From a checkpoint of a small mixture-of-experts model trained on Wikipedia: 128 SwiGLU neurons an expert.
Below are experts of layer 4 (counted from 0) of a mixture-of-experts language model. Rows are named router (the router's row for the expert), gate (a neuron's input weights, with its number), up (a neuron's input weights, with its number) and show model dimensions 0-255. Each number is 200 + 20 x the weight over its row's rms, rounded and kept within 0 to 999.
Before each expert's rows: "mostly gets" lists some tokens that are sent to it at least half of the time. This comes from a sample of Wikipedia text that the model never trained on.

# expert 5
mostly gets: " a", " an", " .", " his", " became", " s"
router,193,191,205,171,172,197,215,180,173,193,229,209,174,238,220,181,234,185,214,185,217,164,216,209,211,207,201,159,218,176,208,204,225,178,233,196,206,230,190,228,194,211,214,202,170,220,219,222,161,204,228,186,166,207,196,218,205,236,184,200,198,231,186,192,217,164,190,201,190,169,178,192,215,214,227,204,159,195,162,197,203,206,197,218,218,185,178,181,208,175,229,199,167,180,186,211,205,214,202,189,236,180,176,217,199,184,180,225,164,207,215,231,183,198,176,197,229,243,187,208,222,198,199,213,227,200,219,214,192,174,183,207,188,235,205,208,210,209,180,218,248,207,196,168,203,197,171,198,184,205,202,211,165,191,165,223,196,158,226,195,197,195,208,189,209,220,208,202,187,188,187,237,187,201,179,195,186,189,182,201,194,175,211,166,188,185,238,226,233,169,184,194,192,217,195,187,188,212,199,248,228,216,210,230,179,218,192,187,200,234,233,180,183,202,230,218,189,239,185,228,213,225,174,159,172,200,205,176,168,185,191,192,207,187,213,172,215,195,188,221,176,208,195,193,212,210,186,174,204,224,203,208,178,168,200,173
gate0,193,192,216,192,187,207,199,204,205,181,189,192,178,190,210,165,196,198,206,198,198,160,214,192,223,213,211,198,221,218,191,189,202,211,201,188,194,209,178,213,232,232,205,194,189,237,217,261,194,153,198,187,158,186,189,232,239,217,209,174,199,176,210,219,208,207,198,182,196,201,255,209,198,169,203,217,162,193,211,207,192,215,207,194,189,228,183,188,192,228,185,194,185,190,211,223,180,226,196,166,166,173,190,188,185,187,202,190,200,196,198,217,164,208,199,209,203,226,171,225,223,172,235,204,229,172,213,236,205,215,176,204,196,239,181,190,228,171,204,183,205,189,161,198,140,222,208,188,161,221,226,168,209,197,231,228,237,223,217,197,213,217,210,195,209,220,209,187,215,180,192,247,224,218,211,221,212,173,182,200,226,205,228,220,203,203,210,193,219,162,193,174,195,235,232,184,234,201,177,195,213,191,215,189,179,197,183,190,169,190,186,204,184,211,193,205,198,226,183,231,180,234,248,189,221,212,190,178,188,189,217,194,207,229,209,163,209,203,210,206,193,202,206,212,184,218,187,190,194,226,189,200,185,174,147,194
up0,231,184,201,204,247,199,170,169,196,212,189,203,178,214,213,204,206,233,199,215,209,227,175,192,189,205,191,209,168,183,201,196,228,200,214,213,180,192,243,209,205,218,203,208,176,187,204,195,215,189,217,196,204,194,205,180,174,148,199,203,218,214,180,168,184,200,185,187,162,210,211,168,246,204,195,225,212,196,194,225,214,208,214,191,186,154,211,185,185,211,230,200,199,178,207,201,200,195,196,245,207,203,205,222,209,206,190,174,192,188,186,169,217,181,224,206,208,202,199,161,204,219,200,168,218,184,211,190,213,177,153,199,196,207,206,196,193,228,229,213,227,179,203,222,247,214,182,176,229,229,204,206,191,195,209,223,207,211,185,223,219,174,181,205,188,186,181,208,215,214,202,217,215,172,231,174,184,197,173,198,169,232,196,187,176,214,210,180,220,220,187,199,243,182,218,255,187,201,188,220,182,196,169,167,219,168,208,198,220,199,156,197,204,179,190,183,189,200,234,182,190,205,199,206,139,173,217,204,219,225,199,200,199,187,165,233,233,208,209,221,206,203,205,181,189,161,213,206,199,159,239,183,210,212,197,255
gate1,193,202,187,198,230,196,210,227,216,198,184,189,186,194,203,205,215,213,205,219,163,189,169,211,219,195,215,194,201,180,207,173,197,219,176,214,210,215,183,177,197,227,234,235,194,163,235,204,162,219,174,197,193,211,219,172,187,210,206,242,206,194,221,202,165,231,192,191,229,185,203,198,213,218,150,219,197,223,216,190,253,216,188,208,212,204,201,218,191,202,174,171,217,208,240,198,181,183,187,174,196,198,198,213,201,169,185,198,210,220,230,221,168,177,209,186,190,236,208,154,190,194,225,216,210,168,204,222,203,180,221,175,169,200,190,197,205,209,179,209,215,269,189,199,193,186,174,207,224,161,165,192,203,199,197,196,200,206,222,196,193,207,215,207,209,197,202,214,209,230,189,202,184,170,198,195,211,192,184,209,179,154,173,202,218,151,206,173,198,218,170,216,186,203,197,183,208,187,196,200,171,201,200,193,197,179,219,150,253,198,194,159,195,206,203,198,188,179,186,186,173,183,166,191,190,183,225,218,180,188,224,224,164,227,224,167,184,205,206,223,228,191,209,231,199,193,171,176,223,207,233,199,182,220,179,227
up1,203,237,207,192,230,181,168,214,236,201,223,261,207,188,201,204,207,152,196,223,236,173,229,185,216,202,176,239,191,230,191,227,177,216,195,187,205,219,164,186,194,233,209,200,223,174,187,204,204,190,215,237,185,203,207,190,226,208,190,223,196,177,204,196,199,195,220,176,239,202,225,185,176,191,166,198,195,189,173,178,213,236,192,198,147,211,220,220,210,193,217,196,177,194,207,204,196,220,183,189,204,206,198,162,197,227,206,195,201,190,215,149,204,185,160,220,185,194,211,233,164,230,218,194,170,195,204,205,197,157,214,223,221,213,195,214,202,197,226,199,190,215,182,171,198,192,202,193,205,205,213,184,197,228,211,186,174,208,190,198,193,225,227,193,179,185,215,188,190,174,179,156,197,184,194,244,198,196,216,221,190,207,207,196,210,193,167,159,216,222,170,173,185,185,191,171,240,198,203,182,208,232,206,174,211,217,210,199,170,216,211,184,175,197,211,204,205,192,213,236,214,175,194,194,166,189,205,187,177,212,209,240,227,186,225,195,199,205,229,202,215,178,191,228,205,209,191,198,229,199,228,262,173,200,207,190
gate2,176,191,210,193,181,222,221,199,223,204,200,205,204,194,216,177,213,139,220,187,169,186,219,197,212,197,188,208,196,230,199,145,181,192,212,214,206,214,192,201,196,208,197,210,224,199,178,223,188,244,181,211,204,211,190,228,222,178,205,231,155,175,155,206,201,198,186,229,211,174,171,235,200,199,185,193,208,186,165,183,218,188,200,195,163,203,194,208,219,192,201,197,175,171,205,197,186,222,220,175,188,232,213,202,209,196,196,213,174,202,213,187,175,172,246,216,195,174,221,223,203,212,207,203,210,181,217,193,167,195,227,196,185,197,156,181,180,233,214,201,218,219,206,205,212,183,164,212,219,224,174,160,219,225,206,221,179,214,197,196,178,197,219,182,196,202,203,220,200,218,170,181,190,167,234,202,190,179,217,192,192,206,176,245,192,202,185,177,205,249,172,160,219,201,202,173,197,171,216,191,216,216,182,169,193,239,200,216,197,220,219,183,217,178,197,202,205,187,156,210,193,174,170,253,191,207,188,188,202,207,206,187,213,228,211,217,192,196,212,195,237,195,208,202,245,219,166,209,173,189,184,208,207,145,197,188
up2,205,208,196,227,220,191,171,195,187,227,176,231,188,181,222,213,213,205,186,204,232,215,177,193,179,195,216,161,225,183,228,221,189,203,212,212,195,186,195,226,213,172,203,202,184,196,202,181,217,152,191,203,206,237,171,186,191,155,212,181,217,201,245,200,208,238,177,183,213,200,183,202,186,215,173,234,197,218,189,186,172,213,197,166,185,194,206,198,200,213,194,146,183,202,213,182,188,188,226,232,172,217,217,193,201,218,211,220,183,200,181,198,204,192,197,203,164,196,238,207,185,174,203,206,186,212,220,211,212,225,238,196,187,234,184,177,211,207,192,218,198,149,175,182,199,216,203,221,195,195,234,231,199,202,240,160,208,173,197,204,212,186,176,194,184,216,202,182,195,197,233,224,169,187,198,146,206,195,174,237,186,201,221,191,187,210,219,171,185,195,212,239,181,233,195,183,178,191,214,223,219,176,217,214,217,227,201,185,180,204,190,225,205,205,204,199,200,194,218,186,173,193,182,198,198,186,185,213,250,191,230,212,198,170,205,192,190,185,230,189,228,190,164,197,184,141,200,174,228,165,215,205,214,240,221,195
gate3,180,222,172,148,210,209,227,183,238,197,188,186,237,197,204,163,174,174,210,161,232,220,226,159,225,205,167,189,165,171,216,198,226,210,189,232,219,169,179,174,208,189,173,182,208,195,211,175,188,212,207,197,227,222,189,201,173,189,224,211,216,181,199,220,182,166,230,196,238,201,221,211,234,196,203,203,195,194,228,189,188,199,216,208,188,204,214,190,235,175,175,178,190,176,201,171,186,192,186,200,222,168,214,231,209,202,216,197,216,218,205,184,224,209,194,211,196,167,207,203,187,174,196,185,176,220,183,251,204,220,263,197,150,219,227,186,226,230,195,180,244,216,195,195,234,179,191,206,188,202,201,193,198,199,190,229,205,201,206,210,170,226,202,189,188,203,234,179,212,195,201,209,176,192,231,181,176,218,184,180,210,260,208,198,223,209,201,207,208,224,216,229,190,202,210,194,233,174,170,205,220,196,197,205,216,194,191,174,136,172,218,241,208,207,218,209,199,192,180,195,218,201,190,222,204,198,211,218,184,201,217,201,204,218,200,184,186,208,211,222,196,194,182,202,172,192,206,194,201,218,180,209,222,204,192,216
up3,193,202,232,190,215,208,181,220,201,224,202,163,197,211,208,188,224,178,188,175,200,193,189,228,203,163,188,217,200,188,208,160,188,192,196,185,193,200,196,198,188,172,205,196,186,210,206,186,212,232,183,199,198,196,207,207,227,219,180,215,210,198,216,178,206,182,217,194,183,196,196,138,192,184,183,193,158,188,171,189,164,224,175,210,183,176,196,196,206,186,203,194,214,196,211,205,168,189,250,174,182,246,187,180,219,186,193,171,212,203,205,190,224,208,178,194,210,228,213,174,196,202,202,214,223,164,202,191,225,217,191,192,203,162,204,196,193,194,199,234,220,211,194,190,198,219,172,188,233,218,173,191,164,203,211,180,191,170,172,209,205,196,214,221,186,198,203,227,225,206,235,214,231,225,197,191,196,173,229,212,214,223,235,197,198,184,223,193,182,190,217,219,234,213,180,228,189,200,229,215,233,194,165,200,229,170,177,165,183,191,233,187,233,159,227,200,220,183,211,236,207,213,196,192,217,198,241,258,227,158,185,192,222,218,156,194,219,201,163,222,218,200,201,151,184,207,209,210,179,194,179,196,218,186,203,231
gate4,188,171,168,201,198,202,231,208,217,194,150,176,184,221,177,235,212,186,203,221,216,199,175,184,214,154,194,188,163,171,184,184,174,178,208,224,198,212,211,209,197,196,207,203,201,209,189,211,220,191,187,207,176,179,196,183,191,175,219,174,191,211,212,215,211,176,194,221,212,219,168,205,243,176,215,208,211,197,173,221,185,199,194,198,218,189,197,208,190,162,233,226,169,175,188,221,206,210,166,189,193,179,214,224,184,214,223,180,191,236,222,202,219,227,193,176,228,235,196,177,187,221,221,210,191,175,176,242,197,205,178,223,213,183,202,184,227,164,212,217,216,225,206,173,165,219,209,175,207,216,174,214,185,197,201,219,243,224,198,220,214,190,243,204,222,182,192,190,193,188,255,225,177,219,188,211,174,200,198,208,190,185,182,187,230,191,216,186,195,204,172,193,195,206,218,209,212,232,187,191,229,215,192,197,224,198,202,176,170,204,196,181,197,215,218,155,206,196,183,170,214,208,221,177,246,183,216,222,184,163,235,181,148,186,208,201,172,186,211,214,206,227,195,228,192,189,211,222,164,187,211,182,187,218,165,187
up4,192,182,189,156,219,226,241,203,190,190,173,232,209,175,199,145,207,197,182,198,204,218,221,214,200,199,204,185,217,187,226,216,190,157,210,177,162,220,203,199,195,195,190,188,201,218,213,181,222,183,207,211,199,211,192,168,184,205,183,187,162,223,211,209,213,195,180,237,199,193,212,184,204,182,180,228,232,210,222,214,212,159,194,188,191,190,217,199,231,184,211,186,202,175,196,209,243,207,201,197,177,204,184,178,176,193,222,179,163,240,237,206,198,217,182,222,195,236,177,213,219,194,213,168,168,206,228,207,189,182,196,197,204,216,239,192,221,188,241,239,195,222,170,187,211,189,234,166,188,197,228,215,219,208,187,185,201,158,215,197,193,201,236,203,199,200,210,234,209,184,204,245,199,205,232,208,197,244,213,198,197,176,217,217,207,180,225,218,199,185,207,168,199,197,244,152,201,209,168,185,228,206,224,207,219,172,195,234,202,169,211,204,186,221,180,216,228,187,188,179,192,192,221,193,219,169,212,166,180,208,191,215,226,231,232,223,180,208,177,212,195,221,199,213,216,224,207,192,182,219,193,235,195,179,193,198
gate5,190,193,217,186,225,197,204,202,206,229,192,189,186,229,189,215,210,213,200,181,208,205,199,166,206,175,175,203,197,232,205,176,163,233,169,181,181,210,179,209,196,216,203,189,203,213,246,213,202,194,222,207,233,200,171,211,199,182,204,175,157,171,165,217,223,217,162,184,183,203,192,176,229,163,192,175,187,192,186,227,222,193,197,167,197,171,188,207,216,180,204,214,203,192,198,184,219,213,152,204,209,202,185,195,231,240,203,171,192,217,198,182,241,206,184,195,181,153,219,215,199,187,198,218,215,195,219,197,220,205,176,214,209,200,177,213,197,187,205,181,231,240,169,180,233,204,202,221,198,192,178,213,234,202,195,170,231,178,205,211,197,190,198,196,175,179,187,222,196,224,181,212,212,189,206,201,186,205,189,181,220,170,203,164,167,182,173,179,179,189,206,184,182,182,211,212,156,183,140,200,201,220,201,172,210,177,210,186,185,188,220,194,187,204,193,201,226,186,179,209,195,200,242,177,188,169,223,190,227,184,195,179,220,208,212,233,171,214,167,194,164,180,212,204,201,190,189,204,149,216,192,163,225,257,206,180
up5,208,187,214,172,197,186,229,199,207,220,210,236,194,197,221,198,228,211,178,201,177,168,222,192,224,166,200,208,187,190,209,194,210,219,211,195,176,204,208,175,239,215,223,212,206,240,217,170,204,207,223,253,199,226,170,215,242,195,197,206,230,185,213,188,219,179,184,224,207,219,182,193,212,191,164,200,189,201,185,227,219,205,200,218,193,196,191,155,196,158,191,151,174,219,190,192,216,181,231,214,171,189,221,203,194,236,200,195,241,219,250,194,241,211,215,173,209,186,215,217,175,191,193,205,198,198,212,220,220,205,159,183,194,213,170,179,154,186,179,186,216,187,167,233,206,219,178,197,202,186,220,224,151,205,189,204,210,170,209,190,205,193,220,172,179,167,200,186,192,194,196,225,207,189,188,194,208,218,191,218,208,190,180,229,232,212,195,204,222,194,189,183,225,222,206,191,186,238,218,187,230,227,214,208,207,232,215,227,172,227,214,182,220,188,185,218,203,207,221,180,228,194,191,196,182,174,177,201,202,162,221,207,165,185,204,183,199,183,197,179,179,203,198,183,205,167,248,207,214,200,244,208,188,201,170,207
gate6,180,202,218,210,205,202,216,193,233,170,221,186,229,192,194,205,203,185,202,190,227,194,206,206,183,218,206,187,195,187,192,164,183,218,219,203,190,224,223,189,191,192,186,191,207,212,200,211,208,205,182,187,146,177,177,208,217,188,173,212,203,250,211,226,206,213,221,218,187,196,175,231,223,201,199,204,181,184,222,186,221,229,227,195,195,208,197,166,211,209,203,196,195,184,181,215,183,209,206,252,225,214,188,164,211,190,173,171,159,185,199,188,203,186,196,131,213,183,189,180,171,190,199,228,227,215,219,180,204,205,172,200,222,222,165,227,201,216,186,213,159,196,195,171,202,221,237,211,204,215,200,192,214,220,268,198,185,195,223,182,223,207,206,202,222,183,206,177,227,198,201,226,206,188,191,163,186,222,184,214,207,223,198,230,235,202,227,232,191,189,180,188,187,198,239,163,173,209,190,207,233,187,186,214,219,225,211,168,163,205,217,199,198,228,203,207,178,257,178,222,238,197,185,188,224,182,171,233,204,216,196,193,214,208,187,189,211,208,225,198,188,221,207,180,193,212,181,216,200,179,246,218,214,212,175,193
up6,203,180,234,198,187,186,220,199,204,204,213,199,213,174,218,163,205,269,206,197,196,195,204,183,224,207,215,208,224,196,193,219,210,211,232,199,226,221,195,219,221,238,234,191,239,232,207,200,188,193,202,193,224,171,224,208,211,194,235,167,233,178,186,190,227,181,191,208,167,207,202,202,181,232,229,222,176,210,193,190,183,168,188,194,204,182,185,247,175,215,208,213,185,229,179,218,213,217,183,212,177,187,207,238,177,202,197,191,197,185,254,191,191,187,205,230,150,184,188,201,182,212,219,173,171,210,176,234,194,230,224,201,185,193,211,178,215,254,215,212,172,218,176,194,227,192,225,171,223,242,224,171,178,211,215,227,190,198,183,165,199,192,197,209,218,190,228,179,191,218,212,203,179,235,183,200,189,213,233,204,190,184,214,182,223,190,187,182,207,209,211,214,219,197,196,215,170,221,218,195,167,195,206,158,195,221,213,210,196,217,201,197,190,189,236,185,211,198,149,221,168,194,197,182,167,187,181,185,190,191,186,194,219,207,218,182,199,186,206,183,189,202,173,187,197,203,193,186,215,175,182,193,241,173,201,171
gate7,230,222,189,181,217,192,193,189,183,203,207,218,191,200,206,207,222,233,198,216,205,193,210,186,263,190,223,199,173,234,194,179,212,184,220,205,196,204,218,208,216,173,206,210,187,216,198,212,186,198,215,160,221,185,231,191,199,193,208,235,169,205,211,160,217,183,205,216,199,220,184,176,196,205,173,192,199,188,211,191,217,219,210,233,222,233,169,211,210,216,196,204,199,209,166,170,224,221,231,188,214,216,219,210,200,149,182,190,200,211,203,182,210,210,161,187,248,177,207,198,210,224,163,210,192,192,189,232,185,172,225,178,202,205,228,201,238,230,223,211,176,225,187,203,205,217,211,218,242,165,197,190,200,218,169,210,182,226,189,201,159,202,190,191,181,198,219,189,242,169,190,163,195,186,183,204,258,172,207,184,192,235,240,213,200,213,226,219,202,196,162,177,175,209,194,199,213,219,176,217,198,181,187,209,198,190,192,187,187,184,222,193,206,221,189,163,222,202,166,186,204,219,210,238,164,207,218,201,183,207,209,207,200,173,229,184,192,206,206,172,215,191,189,170,218,204,160,205,213,166,196,184,210,154,200,170
up7,220,184,180,229,225,198,224,222,189,196,194,236,228,190,206,196,185,199,213,186,213,198,212,233,167,205,181,164,198,175,176,185,135,222,175,190,194,243,169,177,182,215,205,207,198,219,162,185,238,187,190,205,196,207,173,233,179,202,168,194,215,191,154,228,174,175,199,200,170,190,236,180,220,215,177,244,209,225,200,209,211,185,209,191,206,205,198,200,178,196,234,188,197,196,214,231,199,200,200,184,189,207,208,182,167,192,174,211,181,203,188,196,243,196,230,191,233,219,234,176,207,177,232,204,232,217,196,212,222,229,200,214,203,212,165,216,196,211,201,185,220,192,206,238,205,195,180,189,181,191,179,188,233,207,209,199,189,165,209,217,170,176,180,191,193,225,201,189,215,215,214,184,214,194,232,195,165,175,206,211,205,203,202,180,170,175,185,192,163,190,215,256,221,177,180,204,210,151,209,226,207,200,188,166,219,195,210,223,231,193,219,197,221,216,191,214,189,201,209,234,195,182,197,186,205,198,184,193,192,190,220,227,194,213,185,223,194,190,194,228,178,204,224,153,183,232,222,203,210,204,222,194,204,197,215,156
gate8,207,177,186,169,238,188,207,198,233,175,185,238,200,201,191,199,226,199,170,200,186,192,186,222,203,217,194,181,194,172,222,205,188,188,208,181,168,193,176,202,171,208,175,169,226,217,217,237,273,208,215,192,195,201,211,221,216,153,235,236,190,219,180,215,214,204,204,186,209,149,192,200,199,193,194,198,181,190,215,235,194,225,193,170,201,217,154,182,204,184,215,199,168,188,211,208,214,191,248,206,205,210,227,196,200,211,188,215,217,197,190,163,190,224,212,206,201,196,207,209,236,193,193,215,227,198,202,230,209,168,225,181,176,192,223,234,240,187,216,186,221,209,179,176,232,218,236,226,202,178,202,246,203,217,204,196,198,210,238,207,236,199,190,179,219,207,224,176,188,209,204,221,181,224,214,163,181,240,200,231,201,226,167,200,233,217,206,198,163,207,214,188,172,166,208,198,245,217,201,181,218,187,182,209,229,215,214,205,158,197,171,183,176,203,190,183,205,215,189,183,204,204,210,212,187,208,194,189,216,173,181,225,204,184,224,207,187,192,185,204,187,227,189,200,196,204,187,219,207,202,177,177,228,218,193,195
up8,205,189,207,199,232,200,191,181,196,238,210,225,184,217,204,163,152,188,205,188,224,216,227,222,189,180,189,190,173,152,190,197,211,177,164,199,187,205,185,174,185,160,200,174,208,202,205,190,188,202,205,205,199,200,236,179,228,183,197,205,221,186,201,163,220,216,191,185,214,208,254,153,213,215,212,213,187,212,182,206,209,180,203,169,214,200,173,207,203,167,195,174,209,208,187,190,183,175,206,220,231,172,208,227,188,215,217,187,132,194,169,204,172,203,227,182,212,191,224,220,226,153,202,211,218,240,192,194,223,176,200,205,175,213,181,204,174,185,211,223,166,206,210,187,216,214,179,182,190,210,185,208,190,207,216,236,187,195,216,157,194,194,253,216,183,220,185,168,157,201,221,206,208,209,207,176,195,172,213,187,195,201,158,206,186,197,216,191,186,208,220,223,186,208,194,222,234,211,194,200,237,178,203,189,221,190,210,202,195,185,190,179,214,210,196,156,197,206,202,166,191,197,202,213,236,208,199,200,240,202,196,152,213,219,219,175,199,168,177,213,185,210,228,212,207,173,200,208,231,185,220,184,201,187,214,218
gate9,208,209,225,174,241,195,205,169,205,225,236,183,215,203,210,187,227,177,183,194,215,189,191,162,190,237,167,210,164,196,188,186,174,230,208,221,191,191,230,194,188,172,168,186,193,209,175,190,191,224,211,232,206,230,207,173,179,183,172,203,221,206,202,172,198,213,201,207,206,224,157,206,224,171,205,160,203,174,194,203,200,205,222,171,196,200,183,203,216,174,226,197,190,207,186,211,229,205,191,209,212,221,211,173,159,207,239,185,215,220,186,168,227,232,237,196,192,179,202,177,211,168,209,202,208,201,196,214,234,189,209,168,185,244,247,209,185,163,193,205,180,193,213,177,215,220,227,198,211,188,190,236,206,181,198,175,200,213,221,219,177,216,185,240,216,191,184,194,195,204,215,206,219,197,191,206,176,231,208,192,184,175,201,209,195,177,202,186,178,220,204,214,205,212,194,192,169,210,200,206,221,219,225,227,174,207,197,152,205,196,174,210,173,195,202,238,194,212,211,199,215,202,190,180,235,197,170,217,225,194,216,173,184,202,196,238,181,199,171,190,201,205,144,185,186,197,172,179,161,179,223,194,159,181,164,189
up9,208,192,200,205,212,255,197,178,182,194,200,148,221,220,217,169,218,226,212,207,204,177,168,220,160,214,202,177,199,187,196,188,200,209,154,207,191,217,193,214,210,222,210,145,186,208,188,205,190,206,195,202,194,207,209,216,182,185,156,174,205,192,175,179,238,203,181,216,207,188,187,202,218,196,198,201,177,189,170,208,194,219,197,182,192,250,200,218,184,193,215,196,184,182,208,205,225,238,233,164,190,156,182,224,174,190,220,196,200,230,227,206,225,228,223,196,201,198,190,164,188,166,183,197,182,185,223,181,212,228,220,161,213,201,216,206,161,185,198,183,217,172,210,228,215,203,185,190,220,162,206,228,199,224,197,186,223,157,206,166,188,211,238,200,180,211,183,194,202,203,177,225,177,151,198,188,202,163,187,182,227,177,208,189,184,200,218,217,205,211,207,193,169,203,224,182,183,201,181,243,230,192,215,191,197,172,186,183,199,226,171,223,204,220,165,222,212,197,195,193,188,234,198,210,189,221,226,187,229,211,198,198,199,190,164,182,204,199,171,221,203,196,173,194,208,217,190,162,230,185,203,210,204,222,171,179
gate10,207,212,195,190,234,216,203,195,181,177,211,157,189,206,220,248,180,206,153,226,201,231,176,181,163,174,203,195,213,196,196,204,184,209,247,204,178,200,208,191,229,184,194,198,232,188,207,199,236,195,176,191,200,180,178,203,224,226,191,234,206,217,194,235,193,166,186,195,244,196,221,210,185,198,189,197,192,235,187,218,151,206,191,206,183,209,186,196,201,196,217,191,220,179,197,242,183,199,205,195,206,177,178,184,209,204,183,197,166,225,217,192,181,196,236,188,242,192,209,184,192,185,204,210,186,184,211,200,185,181,195,168,185,189,221,201,215,208,178,152,210,218,189,144,200,223,188,215,196,174,216,234,191,177,198,205,183,196,198,199,226,182,194,205,223,245,192,179,191,196,184,219,184,215,203,164,169,206,235,230,190,188,198,178,196,197,255,213,185,202,198,202,207,222,188,181,191,214,190,222,226,200,230,217,208,177,131,220,168,209,204,219,201,204,204,206,209,211,226,211,224,207,155,189,207,229,198,183,199,179,182,164,195,193,225,192,180,201,222,203,224,168,222,194,186,200,158,184,201,218,180,216,229,187,208,214
up10,206,187,184,204,177,184,183,204,198,218,214,190,208,208,177,224,194,183,211,223,196,224,226,260,160,212,205,204,233,158,196,200,220,227,196,209,214,195,222,180,195,193,207,184,191,208,188,192,195,215,163,207,144,200,200,216,193,237,205,206,195,204,236,201,221,174,164,185,199,250,197,190,230,209,180,203,173,193,180,191,191,244,179,214,214,200,214,194,224,161,207,177,188,235,186,217,206,203,205,205,209,201,191,222,175,196,193,179,211,174,262,205,181,188,210,167,207,237,155,188,175,199,185,198,212,184,206,214,216,227,190,184,194,227,174,179,211,237,194,205,197,193,172,168,183,180,184,206,217,176,179,198,223,209,209,179,210,203,189,178,178,199,211,177,196,206,179,190,193,207,175,215,182,204,150,184,173,215,198,210,197,196,206,209,242,186,244,190,221,221,201,174,178,184,199,172,214,221,220,215,208,182,199,218,235,174,202,165,221,248,189,192,203,218,219,194,178,195,198,211,211,160,210,190,218,175,200,233,186,189,202,211,184,192,209,195,188,213,201,218,191,182,229,178,238,203,206,152,228,216,185,233,197,193,172,200
gate11,172,234,178,190,191,190,180,192,191,188,194,213,201,190,180,183,166,208,189,218,194,189,213,199,232,194,181,195,174,211,216,193,217,217,180,221,240,208,209,187,234,218,212,183,209,243,227,186,182,203,225,219,224,199,181,225,180,198,149,245,189,167,204,200,214,175,240,232,186,214,173,213,193,191,202,194,204,206,188,216,197,167,227,212,166,181,227,216,227,224,193,192,184,204,189,182,176,226,208,182,198,158,171,191,193,206,200,209,200,209,179,244,197,189,223,162,191,198,184,195,187,172,198,206,209,220,182,214,199,192,197,223,183,200,209,210,223,221,172,194,215,188,207,161,227,236,203,204,190,200,207,189,248,187,198,233,216,222,215,217,195,187,167,203,190,201,180,250,234,182,190,227,187,199,196,169,205,253,167,222,159,193,219,187,169,206,210,217,199,230,217,210,233,229,218,218,180,202,204,185,192,198,176,211,216,206,194,201,206,195,216,191,201,170,207,225,181,184,192,211,227,184,227,201,191,194,194,194,190,182,189,199,204,202,194,187,183,222,195,174,207,213,167,237,219,176,178,264,184,232,233,178,186,221,195,221
up11,205,194,204,207,159,250,204,188,193,214,195,195,224,184,183,219,186,225,207,181,228,220,163,214,182,193,228,227,224,209,190,198,194,204,194,213,192,206,167,198,177,173,170,214,229,208,189,193,205,198,206,213,203,219,217,200,232,208,227,193,198,197,219,238,201,202,177,231,182,199,212,198,195,196,161,193,204,206,153,219,187,222,192,222,200,199,191,200,188,189,195,175,166,209,234,221,199,208,180,180,166,192,207,194,187,185,205,175,224,200,244,176,199,216,222,221,196,190,209,192,195,179,221,167,194,179,205,190,214,207,188,180,209,205,190,212,229,214,224,200,189,196,167,202,184,202,197,197,214,209,183,216,198,191,188,212,207,218,221,155,162,190,238,161,197,170,176,268,211,211,228,190,173,171,231,152,192,207,219,186,197,226,172,213,191,208,206,172,212,212,219,210,195,202,192,167,194,198,223,229,222,150,199,207,240,203,218,193,201,206,188,196,208,221,206,173,203,196,189,193,208,199,192,169,228,180,154,240,236,184,205,198,233,194,189,214,229,193,219,209,204,160,221,175,226,180,235,202,168,187,207,214,199,160,229,238
gate12,221,223,198,199,161,223,200,207,218,183,197,196,194,223,159,159,194,181,214,202,209,179,218,211,180,149,179,214,227,200,203,196,209,179,185,190,236,227,203,200,201,175,160,238,170,235,200,259,163,189,182,172,177,223,178,199,224,182,182,198,198,199,228,214,231,198,196,191,203,186,202,188,177,166,226,204,200,210,169,240,214,207,204,219,228,190,193,200,228,202,193,193,170,181,229,205,188,203,236,181,202,190,212,186,189,186,172,200,184,245,195,187,188,207,192,184,223,208,189,209,192,186,201,250,190,191,205,235,201,217,213,203,207,196,172,148,182,204,235,216,188,187,169,200,221,181,203,179,191,180,155,194,202,159,216,220,213,216,226,220,210,197,183,168,215,205,227,228,217,194,190,219,202,198,180,193,211,216,219,215,195,194,223,202,202,191,219,212,204,195,225,197,151,189,224,166,189,226,176,211,200,223,239,203,222,181,187,145,203,208,194,179,195,195,217,192,200,212,190,209,224,207,206,211,210,203,150,186,224,195,190,197,182,187,203,224,185,175,172,206,206,210,197,190,240,201,207,186,163,203,187,195,207,226,165,195
up12,199,177,196,171,196,189,215,195,180,213,192,210,199,200,167,192,218,209,210,242,229,211,176,199,185,192,231,213,185,215,184,170,234,185,196,188,212,220,193,204,194,225,215,215,172,201,222,212,213,207,217,203,205,219,201,235,184,219,188,178,189,172,179,155,184,185,191,230,202,216,201,200,201,211,184,204,240,171,199,200,193,177,171,218,176,191,230,171,164,212,203,202,179,231,221,207,209,178,180,176,223,190,210,196,209,244,206,155,176,181,210,284,249,217,192,212,164,222,180,209,184,221,217,186,214,195,200,225,257,223,182,200,232,192,197,190,200,196,214,193,175,196,201,182,182,220,201,213,174,223,172,206,196,212,211,173,209,202,192,197,195,171,208,197,224,210,165,185,186,197,204,186,222,184,177,182,205,242,211,210,150,179,184,218,186,230,213,197,183,190,197,187,205,192,201,195,191,164,206,182,204,181,185,226,190,225,198,221,235,193,204,229,207,216,171,223,181,224,209,176,178,199,238,245,196,228,221,185,204,193,181,217,219,172,199,181,179,211,176,211,216,166,192,182,195,216,189,175,206,195,216,243,197,207,199,192